From a checkpoint of a small mixture-of-experts model trained on Wikipedia.
Size: 10 layers, 82.8M parameters.
Below are experts of layer 2 (counted from 0) of a mixture-of-experts language model. Rows are named router (the router's row for the expert) and show model dimensions 192-383. Each number is 500 + 40 x the weight over its row's rms, rounded and kept within 0 to 999. Numbers have three digits each.
After each expert's rows: "raises" lists some tokens whose logits its average output raises strongly, later layers aside. This comes from a sample of Wikipedia text that the model never trained on.

# expert 122
router:510503532556461477430442538503489480499574481552462522418443503480575478508499514504446499498483491520550540530584525545525510517496511440507473536552431466511471539439450511564495537453488525482539514558512535477524479521494508505485482571483514548539488504516461478573492542473487552496481569475491363382470494440481477469480462537454471536487512466412514559573480610526563497449507490507508433551508552497510531454522482493450504522510557473514552481492444504525508464562508472525498445487483557530539534444458473470519513548463502461421433510449482543513574509424454514500
raises: "6.", "49", "5."

# expert 120
router:517493509617542482459461459548528435505557464500533518467427466506516538514524529466486547527543628541506526573522449537527457559534493500397521527548526559547441568504439528515502478503498481510438494446567451532468492479526483478534515511504540471487441468537474484484523488609513473534482520401545523521450542508534443528571529479488472544450440583513482553444557503502560490536461526493454440535493471497458517522505531456429522453388498500456477495525505464527461496547495521502565506537497535542511499537496509489517493544439502415489480552546486500439536539452428526533
raises: "ch,", "z,", "cher", "e", " at"

# expert 70
router:458482511509494443545458472460500467480554514394438504489442518452553462535471526466465539520485490514550540554535551487448535514501502454448487586435520464449533437577527480509491490518469491535560495458440451581465505537510479554493556522462557549464503464574479536498472456529544461501460498463575511468529564460508523580464444489495484574456558492495474528442527493518563469506486499551469456487552561492522521514502484518447532496521482464527551473500542504485532425521543453441471508504514505555436586506508415547444475557451536517455458471501507451507488425498486463501
raises: "\n", " The", " In", " A", " He", " It"

# expert 114
router:499528486522481519537517498484516505488495531552532479496521491512490532543519536524449545567465514547544502489489546426487482569531447482498462508479517513452519529526490532527498472500547552550525405542570443447496504537525517545557594480512514562508426476459483497480454471512536464448496427508474486558461516515510453457476549459472515503527492489449490541432519527586563462513484434536529490451451436512508523509543552442489518526488486509537487481515504502497554476528461517539442495435439506519580524529519512546546471451419446522449526422546490510507553526421524524492
raises: " Country:", " Class:", " Founded:", " Genre:", " Location:", " Clade:"

# expert 23
router:513474491496519546489477487464430505404543492522520537473514491496515540499430532548463562491522472556569523496510491503503552490454517472511497516517515593437524500534465495489520480468517432557534522497551496482449534514502482474546539471473466498507541484450491523558534545470483493514466470445486487496493509446514449424516525527463484497451403459516513538505508483545560490469508456474556560512511507447514440478512501576481437495518485495448545458477440549551555553548529485525530417481442516526480531510526476473656456488505485499513481514461445508455501490454466485454
raises: "'", " by", "zy"

# expert 123
router:534473502577560480429559509488485463454535489590515471480445506487504514481538464507486528470488520518510468564482487528497474532471564531488496555569520501508484498505557515457490513465493542477490586480486438497474489524484410549529487456522556516554525495528507537546511502546529482500431512468555511532515468516533492516562544476553535497462451527492506494495540534504553447480532485521520435547476486482500543505548511535539512558532498495472500455500479546569504457532587510463438412548442510458493538516522520499499458489483465508488419582497517550460452435509547507537
raises: " to", " the", " well", "o"

# expert 85
router:509488531455564493566528566484463515501505471516469524509424511527470486434494551552541428440515525501504513558534510486544474482479564513490429531551430504533509509539440455485429498559508411514415518478455586478485478509479478483500433463465498533515451534549508446517489492447499540486516455460415529448530482597473559441520534425515534554483523562533514475509502566492484471442505434466473485498482545476553545488507449539502485501486418470480527495515561504569454446479492498538477534535480429501426501506511522527550525477458458586489463499422492563501426496551509493525
raises: " to", " out", " up", " home", " the", " down"

# expert 109
router:513502514518507483537472489486479470503499489483453556448441530491492496565481503592522523521459533494495482505506586509458518518563538467487526461466497458485526488503474495488433533537444546503516519431501544558488516471492511464473466534545474549471513495515534487512562437538491538521504519455449505511510544491454552538485448476489478527524474435469484481551540473497532552547456471483494509507498528451491519500515536559435516507516504429476429465551510531498506471484564504521508518529445474584467487523409430578521495543503505436536483480503521469486549506531494532522
raises: "\n", " and", " |"

# expert 78
router:574496457528523516472544565545485489502547545512528525547513447494511486488477490482513523494549457525510556411463494522533551460560517453493494494549543468455507482471468510471492429458588483511483498462555485475447522536441481549586554496484526483494451446457520527465483507497462450490558429489504524453411504548455501448429517531524460472463435493358504498527521498434496454457542588574502549496534433465481536503529492542443493522454488490486494461400484520542529632459561479465571466489499470570441436511462519457533519462502472393598485488520506573515501421488474482519
raises: "cher", "ud", " include", "ing", "ey"

# expert 104
router:511458530510571514471508545488482541471456494496531494470504471528528401577416559520467515490493454493594432483493514521486478489564545534498436509490519552455475476502475481512493450468498479490504519499526474466473547544473467537583524497474479489511434444475466496458501577435520495505447530492533492444493512521493449485553553514486458426482549432465616598451474556524512516490511532499523558565513543488507520566611557489540512477526506506440550482429450481512588485478581518496545528554446492512479534516532464518574451522503535490488408508520412521519493517548473441476
raises: " his", " her", " during"

# expert 60
router:446463540513489478474501569507542604421482540479544479483489495522439423523535621485515500431465531565566525493477467517519499488488484486489551484521512494460525547494458432511543483481544463527501519555565591488428573541488419488471492488487548460493437469480461519500472470540481539506495416519568409414448524474478494515513559554481503504431471478482571497495467586500586476467480516510547534503567475494474502460526515485511506480519492468530504478470431524545541561486494469528518406527509497563512553522510512507507524456586517473602466444518390549532551536519439452411
raises: " |", "\n ", "ation:", " city", ":"

# expert 51
router:473479527407500466502549499469585494487526524464497485497447512552453408534539496479547560527494522521454517492515448483506512492509499522470542529565514505537541545550413473482489472463582453548506493512519443462514515521507447477483472480464449510527574468469445453534422524561553470494478517541529445453506529500464445495528541562476529513542519473484609513553508562472438458492501530503455607524451520443567430447505479449527499506507519414484524519492467527515444454467577435510525437461469452479530588489519494511535528474438563487485516533514525497480494538494482503449
raises: " |", ",", "er:"

# expert 100
router:577394484508519463437544502518472497422486504496537491446439505509471478528545564445467516540460546537462505456480516502507500538527477468548526510559463544472575567534555517535438498477542484471477543513528520519497569483505483531574565569501496541536539547484459548440546561511520490531488478483548478499506536407496505517509498519480475413421458423457517526477561563491532467470485479535500508509477482503453493488521520448498505497492562426501528542482427477578594501506531491476500384475461452515465550550521503526524475503475559479500498508486424481509523495441501506468
raises: " play", " Champions", " winning", "\n"

# expert 47
router:492429490542484527445513496481451463461506469482472509481489447427492527468480524511562579471479451512473476516426457480477445541554491502503497453555553522444542540487442567515499498504570494515480527563383454491545550549461459520498555475492572510477502463448500561480493456485507498556546437494492475411441506506545518528541515532550510446506435519497604508548459519447456440497516460539519586542475519440473517547476477485499475481441546527485543489477482545537468538452414511469487465512469487444464426486467523565537433488529571416527445431498525525519556485497569543500
raises: " by", " the", " only"

# expert 33
router:552469512473520463532489516535507463473460465550493473410488554499392483447545516516521490516478547483469541499516457431433561450445495447554430534524431533509547468519505505539478532509500443515457530456473487501531567537497479471540452588596506571513482547508480502465478479510564566519500434558505497458612460552512465476491554493516482500508546495469454486532497521535492470479481497499486441436563618552458541469508492530491527553495478518515482519509544563484476469470587526486462415549509499500453506495502503479429534490533496463495496554484556484491515579507520487516
raises: " and", " |", " were", " was", " which", ";"

# expert 30
router:457470512487492499515467455458477451503530532436440525450462572474534489503476505431468499518506486498510515523542553503492561501468516433444470596478527450490533460547542488494499481527457474464540477480458472540463550552521488569495544498528536509457537475558473505437477453530584470515508474492561507483555557442485467549497492506571500556500571469505434513507497526517521436448471513553488504458489531466496515480481456493485507484508483439516565462408543575503547477475557489473462460487529533519450560436547444555432495547510514534502506485508525463474500385499497470457
raises: "\n", " The", " This", " It", " In", " They"

# expert 125
router:477538541436489521525519484519452587524572441502466511460561519465494554534489503521580515454575463493491517503561461459529532506503534458436489533529464464523444539517479536555450475562559470506547512418534557498432562497498425463517479482483480461520515436553515389475428499527422538567489579465513500455481552507435468510511496479560548485426488475441506508470566555503474529449498490505534471580528450539553462480547496467440483520493490449452516415525473458540516484526507513471530548516542454514502455520516471474505471420519522486485503465579532483495440505580491482528
raises: "al.", "al", "al,", "ide", "als"

# expert 117
router:419463519523512500502500450494462526549524448547467572523536413470468478497437541541504507506452521416541470475501543452508477507561481432566494541543459521485525519527468578544508485545536497370536503519527456537446488561586497469491501522547497515527516572535487570498565547467488521536505512462475524467465487453619537528501494542447516491451440521480487496472503469531537488577563540517539510556448576559488527477500556535421481516501509553520498487512455515463522516512427501429543507482524481513451518535423494563523479592525492474451516456520543450552561509452391500546
raises: " /", "\n", "\n ", " Champions"

# expert 101
router:553517491487443474520510555485495464524494486532553493437524488528461447470492451452552531559495472510475499468489442461473521516488487509495384464556503501561594483522477442519445489507536509492537543509496450539491591505519496556509536536486460531522448527518555468511477459500472562549508532520465510448527532552501441472550470535495380495535538476499463529485490472503497524473427499472509526483492517401508515476500477500569433529524499431463543565490514456511605561503511566544489414427470516495492480475457468423573528524525505381511427476444516392592507537499496419470
raises: " camp", " field", "less"

# expert 77
router:455525472559497495495463577518560473450480498486502486479539486446554560483457463512559510493498388508498466449459502466485506477473464477475473445553516502516503528474513443516454524527539444454520503477447497526513483535478551505533464579486519457553483477405469576516552425474502482591483487525467492472454452528547458462524477462509484567485487563462478464544433492373528445468529478564452548514568565487455557571470501521529515551468447488549450557435426465525546542481608417567503363513509524450447479552478518512513527483540436508489489459487568561513537493536490502464
raises: ";", " or", " at", "s"